Weights of a small mixture-of-experts language model, trained from scratch on English Wikipedia: 16 layers.
Below are experts of layer 5 (counted from 0) of a mixture-of-experts language model. Rows are named router (the router's row for the expert) and show model dimensions 0-223. Each number is 500 + 25 x the weight over its row's rms, rounded and kept within 0 to 999. Numbers have three digits each.
After each expert's rows: a language model's description of what the expert responds to. This comes from a sample of Wikipedia text that the model never trained on.

# expert 57
router:501504502506511519468450503499472471487547497487522481455498484507538489508522499544547462524518476505516532505457505473505518485475482503517521506495503516470500528478507484488485527522528507458528486489518489498503516477481528529462515527464516489471456505494449511504543494531473509462532506461489487475515559528518568480494481522463498525523509519478469518493484500484488488465506478513499532518526516512479526520546478490506537499508522492495471534520509507524466479503459503535541565469512527521567508468459514466483494543510505507520478479482475547479551518460440520524528472511505477460529486459505495472497493539516502448490512517501518516475500469511503501488468
What it handles: Geographic coordinates. Degree, minute and second symbols, N/S/E/W letters and hidden marks inside geographic coordinate strings, such as ′, ″N, °.

# expert 19
router:516489478496522476545498504496530513528531508486506514446496446509491511508553507487485473484510487502503462458523488507545499503500526550537501472535561486522527482483529487536508524461457483477509540502490489524501493450507483457545450505513514472490458470452475518472538520497507483489533430500518479558490499527494485501485512540520522504459515455510491468472508541488484471519498518488516493480483476462485506503466484491516486502525460526455481520510497508511565513484508463505526520526476495467483512522483527487488494451511486505523524499527490511501544508533504505508468490536523531488468497476506492498485552512525481478461490473469487489541498479540524519528509
What it handles: Place-name endings. Final pieces and full names of countries, cities and clubs in sports lists, e.g. Pr-ague, Par-is, Real Bet-is, Konyas-por, Germany.

# expert 38
router:501482523511487544457474496520463463454494465547481487504517535492493481518479490523492533510476463501490507510467501471481458499483498511472486465466519531524464460544563498524489437509497493500519448533533499502495492512483500506485464512515503532483480514522503505526509499515495529535469493516478538460454510519509525478461469477542527536497506558478473520506518501467476525515487507475476505542502526486518513516510510526504498495508495501521554523503478474546501509523474524493500473471480562490523530522539469518480450495497495483456487524530485513512537521487492481470465534502463482476513499500553512502549497509465493539549503529540469483482511524483480482513471
What it handles: Place-name word starts. Name and word beginnings in proper names, especially New, Rail-, Bro-, West, East, mod-, young, and table divider rows.

# expert 26
router:481501496498500489484495537498465491492520483502511485566520497516470512480491537497496491513484476512515494477543553515504502485492458474513487485523501533496454461518485462498480514518518444486505481524504534456495488527484531450486502484499437494455540525531496502487493495497503498558497494473522472463510536507469545516466466535464482513522500473483483533495471516475475469466504452450459489533512505535472496511485501487484490487506500518445478515466484511491470521508457465492468507526483539501477496455463520493459514525474534534525463469537526512535516523498489544485519541516464470500514499460500530514527514472491475499527514529521514513471531519537481456490511
What it handles: Adjective stems. Adjective stems and adjectives before -ly or a noun, such as previous(ly), original, new, final(ly), short, entire.

# expert 49
router:481486532514516541484523506498475456510500519521498551501490518506489482476490498517471529557480517502532502528493505492500517503557499499526486472523508534487524506536459478468490502497523489540507468510501481467494512534504498540474501503487508483516502458512517516492527479470505511515535477502537504485529489492497446515462491522474452493529508489490480502521517478513510522501553495495531503488472489553526485455471501541523475498457512462478510505486544545433457503466492455540468541500497532496483516497463501511461482484463501474526492540514514551504500475449514467482500498468427500502514513493487514530513480489454507521446470533528486485507478488529511542464465
What it handles: Word-initial p and c. Lowercase or capital p, c, f, r as the first piece of a word, e.g. p-etition, p-raise, P-oll-ing, c-rescent.

# expert 2
router:465512462500523471549531458501540455507513492448510500502518484485522546526497481512499515499470527497519525506509471497524503465498485522546500540518550476521494490474471456492466555544529467501498507499501513504523498497479476503494536516481464512513452454509505490480466508528502516494474501506516454479535464528514481537492491475498512522506494563491474507476505525488494538474472447489510506524505513514476486530503464496523521514448484528486510512476522512514492473480522489470507500537527482477544473517462531534501466527493454507501529509542488480534478495513525556534485456502460501451474506520509488500505521468467536491467493546458525536504484468530508518518484
What it handles: Colon after labels. Colons ending field labels and year ranges in lists and infoboxes, as in 2013: Novara, Density: 48.31, Time zone: UTC.

# expert 16
router:494545529487500483530510537524471479510507475512490485485478475464551514477533495513502483503526552500491481494456517470500540531520535468526507461506472505520525485517484511500519559494460548457494503489457502520541507479497466455504500426466555501514530442471473528546515523508502495531493498493513484470492479509496527524508495485504480505483508511493498521512463534497499520494462490499546485488506501505534476476503562470539485525498502488514498519516509533465519502527511545538473482453526482473546503510482515503499465485538495528535510455496509538512460459496499505536465534498546524483475500526517513488508485476532495486548468486519522480491492472479467498501535
What it handles: Plural noun endings. Plural suffixes and plural nouns for people or groups, e.g. members, teams, stewards, cougars, footprints, businesses, often before of, and, or commas.

# expert 32
router:469522503541509462516488519530524492456496444526484516528515503476508501473506518517493525539481501511458510469523491468526501517514492468511544487476497503520513517453508487482452505519492481503521493522534507502498512455514532437496548561509486500457530504547457495497534485496518491488457465516475537507464478473536520474479509504492503541558493490503472508488528458517516469513489506526504467525484466486521505560482484517500515535513465506480505503522480495416490489484487521486516512519484531508496497520513494526521505480463488544500476461545495491487459546538484469511477508517508478537506513507509472533476479527501495471500550485516533499565483528492499498493460
What it handles: Adverb endings. Adverb endings like -ly, -ially, -ically, plus hedging words such as also, known, However, often, been, after verbs.

# expert 56
router:520474475512527452491501524508458493461483511484495493462491487506510527497489474535518534477505517515519506471487455529495485475482494506501493470546533475514563492530534553535534561514486511501511497553463534461532500452478546471508478486480513477519490472507479533497553471521466471462515487492549471495497518505485454473470452521474533508507506476512499502497480538470505463499514508490502496487524479482478542523462512492491498482461481495511483480516479486474523475491468519530483510542467533550497531446508507478476503453525517483535531479536524534488467501539500474508460482517507519505492496504536496519519499507510499504459482479486528481517502474522520516561496
What it handles: Place-name final vowels. Final vowel pieces of foreign and geographic names, such as -i, -a, -ia, -ya, -ara, as in Jiangxi, Colorado, Waipara.

# expert 31
router:513543487501544516525547545530496471509476488498494495520516504480473516505513526466498514552519493526475514506490506535551526496483457507502466449541538497487481490480489495483545466519509476511463467485501496497530485434512474517467473504504481507480514496494527512522454472484456491522489465444517520531550510530503509481489529494508507499488533467460509491468482488526486537509526512539476493483498469471561483553530547532489499494492489492492520506507510550487479539524493478513465492471482515495520467508527468503522504512537486475549476523517454545521491513493527525487532485501489503481493490538472459517516536490509524437506516503474508530499469478478458475473505
What it handles: Opening quotes, ub pieces. Opening quotation marks and brackets before titles or phrases, plus the piece ub in cubic, tube, shrub, PubChem, and born.

# expert 12
router:470465527498473466511463508498477485535484462503497489536456510495504506527525482469518511538457504488527489503506482487535522497478493479470491475479502521500464470473516546503507465483451538476515540539531498490473497504478506533517540519489549490494482467463535501463513532494496508541496501514524468499488472468498454465523513512526484507525495543453468517479448470510521483534469501488520459462533499493480512464464476529466465497489457531487500492505527490528490482480473510501533522546535498529457532472537538493476515541523509467507511490537512542458539507521479529503488509496475528496489480502466510517477496522526471460459488459512469503477470518480499506539536
What it handles: Small numbers in tables. One- and two-digit number tokens, mostly day-of-month in dates (February 24) and values in table cells, scores and stats.

# expert 45
router:476494476495488493452508542511543483515482490513510516484525527484502528536513510505511521502550501493518517530483476476459463509516491468523502549501499496470497468509484513484518510497521454512472540500526463488497509490475493534491497510517493508463522537501473544529479536474501505519531517495508507512486486467490548544535495475504495455487481493519531473530479484473518538518530502511546463541486530499545478487501470501487559483516535554526484522498473449523503493491472526523450538525484470507498551528497488525494466475524503486491446528511499473493502504481487532508484495480495434503448503488541567484473481504522524488473487469512492452517530540513536489479462
What it handles: With and auxiliaries. The preposition with after verbs like met, plus had, has, joined, led in biographies and reviews.

# expert 48
router:536472470517547529481471506488498461474523470499495527455481499519499508541525513515479553534555489511484507451535484538489516495478506499518528487504497497465541527492519535481547491502495516534469519464491487481538487517533510455473491516503497496503541521490533494542489493515478475463467472521542505501530488491491522493506453479498472505521520542519543497508521471488491516510513512487503456484505527519525549527545500482479517511505516497515458460541519508532532483493502525511445488525482522539475479485513533466492473484551473486535504537544450507487499449461483450440506500493477514519519481493476509503525537472530484485520484512491474472473488470514503488478518
What it handles: Initial A and capitals. Article a/an and capital letters starting words, especially A opening a paragraph, title, quote or table cell, like Another, Alternative.

# expert 21
router:453497499482502504464514525475482519498542499535504505521521525479501527462509492453506525511512464531518529549483493524521503487497514546480495535515526529476493536471503533529495454507511538522534488472486482517459503492489557524561498507533508502471495491487484500501499521483470480532495473501501478509528476500513496470499496464508548526504504443506553449458535510463484487463513493555513460517505519523495536458452558494531512490533480533541489506440484476508516511534475511467520460517509470477478494530501484501469460472511493493508488493468490496475524528515527504540508502454514516497477497481454488498499494510466487470542496464518489496506533495520473519482552
What it handles: Name-start syllables, medals. Early pieces of foreign names and medal or color words, such as Bra-h-m, Tur-k, E-th-iopia, Gold, Black.

# expert 47
router:539493500521542519522465518502525534499452547507520472475460497481458515530523504473476480515458506485485487515526456511480471498475502531507512521538508527507466510500519473477473436510492453475547486478488530467506487457467469509515506540483506488517471530457517514496490517495510527514473506492477472509487523465491476505478487535513497513472502516496513456481485538482499505532484493541491469457503522539495530485515501487513474488489510493478533512502500497505554481478476480469508461467481484524505490496532475531516500450478534536499493528493517503447540466501454510508490500440493506483463501512439468530477549490547546516516506561510516516497510525477508506491455
What it handles: Name-opening syllables. Second syllable pieces or capitalized name starts like ro, te, ou, Bra, Re, Pro in names: Steffi, Nouri, Eurochart, Khartoum.

# expert 43
router:487536466494527467508505505515467478482513568524499495460551501499484538467472465506504535523523508504461451512489477481464538468487484505537465479482487442513511500469513500488480527500521512528517475473475533528511491471504490439538474483480497473519475440494496501528482541551502480486522466518529518522472524552505483484526504531511475533477534500510519513490533483487491505460477503532503503447503510494481489507489535448513497484503477521448506503548531506463481541468490522461476508501479489449557490535469534457512500517485525515527497472482494526506471494488486512522491482477514472490471507510469517479512505484538534471532489507479520483520507529508478480504534
What it handles: Plural and taxon endings. Word-final plural or Latin endings such as -es, -ves, -ae, -ines, in taxonomy orders, units like inches, and genus names.

# expert 20
router:480512504526549477523531469508500493466423481475503509450464501530518503467494491475528481525506519500534499511499531492502485505473500499506488478503534486495473532510540495538468509520504470490470520552543494542524505477516481459488483505473517501520481473486469498491526529521533508485471535510477503491474502470500483506536526504519520490511498523481475515510469484454493526522524465548534520513450467458497480504490475477444490508502508531496499515517522462452526469511515460543533490498493487526455529539488478510483499459527514480466486496475469513526479510534514523478513466493470542523462507478493543479497476513508448487460526467490534511538536531553500508547512
What it handles: Table cell separators. Pipes and semicolons separating cells in tables and semicolon-delimited data rows, usually after numbers or names, as in YACAP; 0.

# expert 27
router:544495552486489481491487513482475497547519564504503483506494553495540466481445506485549532491500488509482481487536527481478451490470506452534505491533531528491502513507536558522516472520463486501511464495466539468519499488512489493533512501482502515506501505519466509539534450514493494510490468502480458526503537505512490508466500488467522524464513512487487473445458497536491445480518481466480470522465518486504490483509524504532507520541550521513515498531522475493553481530517535489513467478510483491518469480516481463496490493534465536473501501503488502488469451483492523472505488482473528458484508511525479510481466522511495506506500495566506483516456510514452508510468
What it handles: English personal names. English given names and surname or place-name pieces, such as William, James, Thomas, Roc-he-ster, Ab-by.

# expert 51
router:511538492494473523531480516494470495473449542497464490490506540494459474472531524472541495496547517491508480468481469489536542488509523546509482511448521491483474514501524514501527504471493472499528486478452505536488497451499505535528461563489491503504505503475462486515472499498488502499482462489511461493437522475496448516485534506508461513511500510548504481549497525483496505523541458494505499508519491511453521467513539468527474510520466505492480512487481490474482533521474514500501486469499506492486501518535485538544491519454518482470486454460514466522483511509493482518510475443491509458488491451486506508513498508502480536522500519495498467529467509477465513568541
What it handles: Country-name stems. Middle pieces of country and nationality names before ia/ian endings, such as Mal-ays-ia, Slov-en-ia, Ethi-op-ia, Austral.

# expert 42
router:475513486506454535493541475525517563495472467503521467540533510502497474466489559501516499493465478486502522515509515519502531496510541507511522477498492477521495534505495533502468498525511498538470475529540498525485504473492509530492502477529482496463511469550512535505474550492503483545502517533524501524534489510510529510510518551514537507477491497518482503507516492483516470506490482489505534509540499493547482503531505535500489520538501509459528501510482517499465493502495470538524493562520527482493478491530523503516459517468552507493496447497504501487501459515529537516488456546488511518569489466543465494491512488444433480514491494452515492497463446525489515524512
What it handles: L pieces and -less. Word pieces with l, like initial l/L before anguage or ength and il, ly, ess endings as in endless, homeless.

# expert 22
router:524494487484518502527454525498463501495469467513526479464473484499530484470492434530475491563531509484482490503490479498494504506517537519474496507465482520506550525508518449505443488504498488525457536501504540512522521489493493480512476498475507510505454464503487504489488550540507508466550525499500515496491490508485478533521475478510505498499520475453452517501506528510504534520511528503509487481501491470494482512487504519531487507474526488449519539531521524461546482480502472560502514482487538481535470514516516500516513482537486478497564484514477537499495474493541521522539452477515523516457480544522516484539484519533510472526475489463433473505464509471467522484507
What it handles: Plurals in institutional names. Plural and final suffixes of abstract or organizational nouns, e.g. Technologies, newspapers, cities, Association, Company, Awards, medals, projects, concerts.

# expert 63
router:521512470491480536511543477481496499471530527516491481521524499495560521506505459534495477477483436490526495521531493512510442511474534495527499484559486513480523542484483514534502467485500482526540487492493562488511488487502483521499486482482508513522516465505514514514501539534469527509471516535499487520475476458504490552527529504494473548508467525537487501545541536545487492543503488531494483445490504484532492545535498485521553489469564512496462510512469445477515505531526533514478488493502527491459513491510481492510525487468506522469520521498499473494473522463526485525543529483493464466526502552494513503519490522504480521489495478484454506508523517528494481502482
What it handles: Early syllables after capitals. Second syllables after an opening capital, such as Ch-am-ber, Syl-v-ester, plus words like may, there, Mor, Mon.

# expert 0
router:532500485494545527495483523492516472466518503545528481459503481513489522475507490546524503522522485504525481474557494481501516505493507543441496515509506523481507486476551555495533522514522445509552534509502498500481492464496530508486457493510520504506456527492479501458509491473533528458478475462480478512516510491537495517494471549532456506475514427460462477481542531478517492491556492518542464495496455474492481526495504476480496506540464504499467519499511517470530495472516509534529514507506512523461549541471479493490489454505469514495528501500513531506533517519523470540477467486521537489480508477537519502549499521493537504486485491495481475507488486499475509521506
What it handles: Country and place names. Country and region names or their final word pieces, often after United, such as Kingdom, States, Japan, Switzer-land.

# expert 25
router:451472474505486487464476555487458514526500517507504506492519501504476487503529491512488464537471457512506513494458476478512537500497460484461499557500468477533501481521545520482483508537550527487477524499543509504493489491500458533528492476510524467487484522466502497480485469494490524472495486478494487524530518499492587498509509515516478501490506475506504542464516493467508506522481484517540523508492460477479494522521535514458496523464493463523560503518546515544532466514496497476511487509549467483497469501485471517499462522535532488534468514484467534475514494470512501538534523497458510529526517505470468528492516483482516473509483545575480488495492490530486477471521
What it handles: Capital letters in acronyms. Single capital letters inside abbreviations, codes and country codes, e.g. BF-G-S, CS-A-MT, GE-R, A-U-T, TN-T.

# expert 23
router:518524491485492543536456455489481477529456521493444496520531471509439546509551460545480453486476479504503533502499551524512515508497490516496507518522478509514502493523510470490486540446533511530502490463496436466534484500485489522505505503492472479508504522489498506550480496506483529508466485517485505509524534523486503526545516505550500520494511525508520508472523494536505510468464456505506526513501494485508496543535484449529470499493520501536450489506458496479483475455493508481486513487470491479497496514514512484496521542447493447539493490515506500505486548464489524531497509518492467488506477541504464444481491503490446539532527500459487515500481514503514472518468
What it handles: Mid-word piece after capital. Short word pieces following a capital or opening letter, especially ew in Jew/Jewish, plus mod, Lab, May, nov, profess.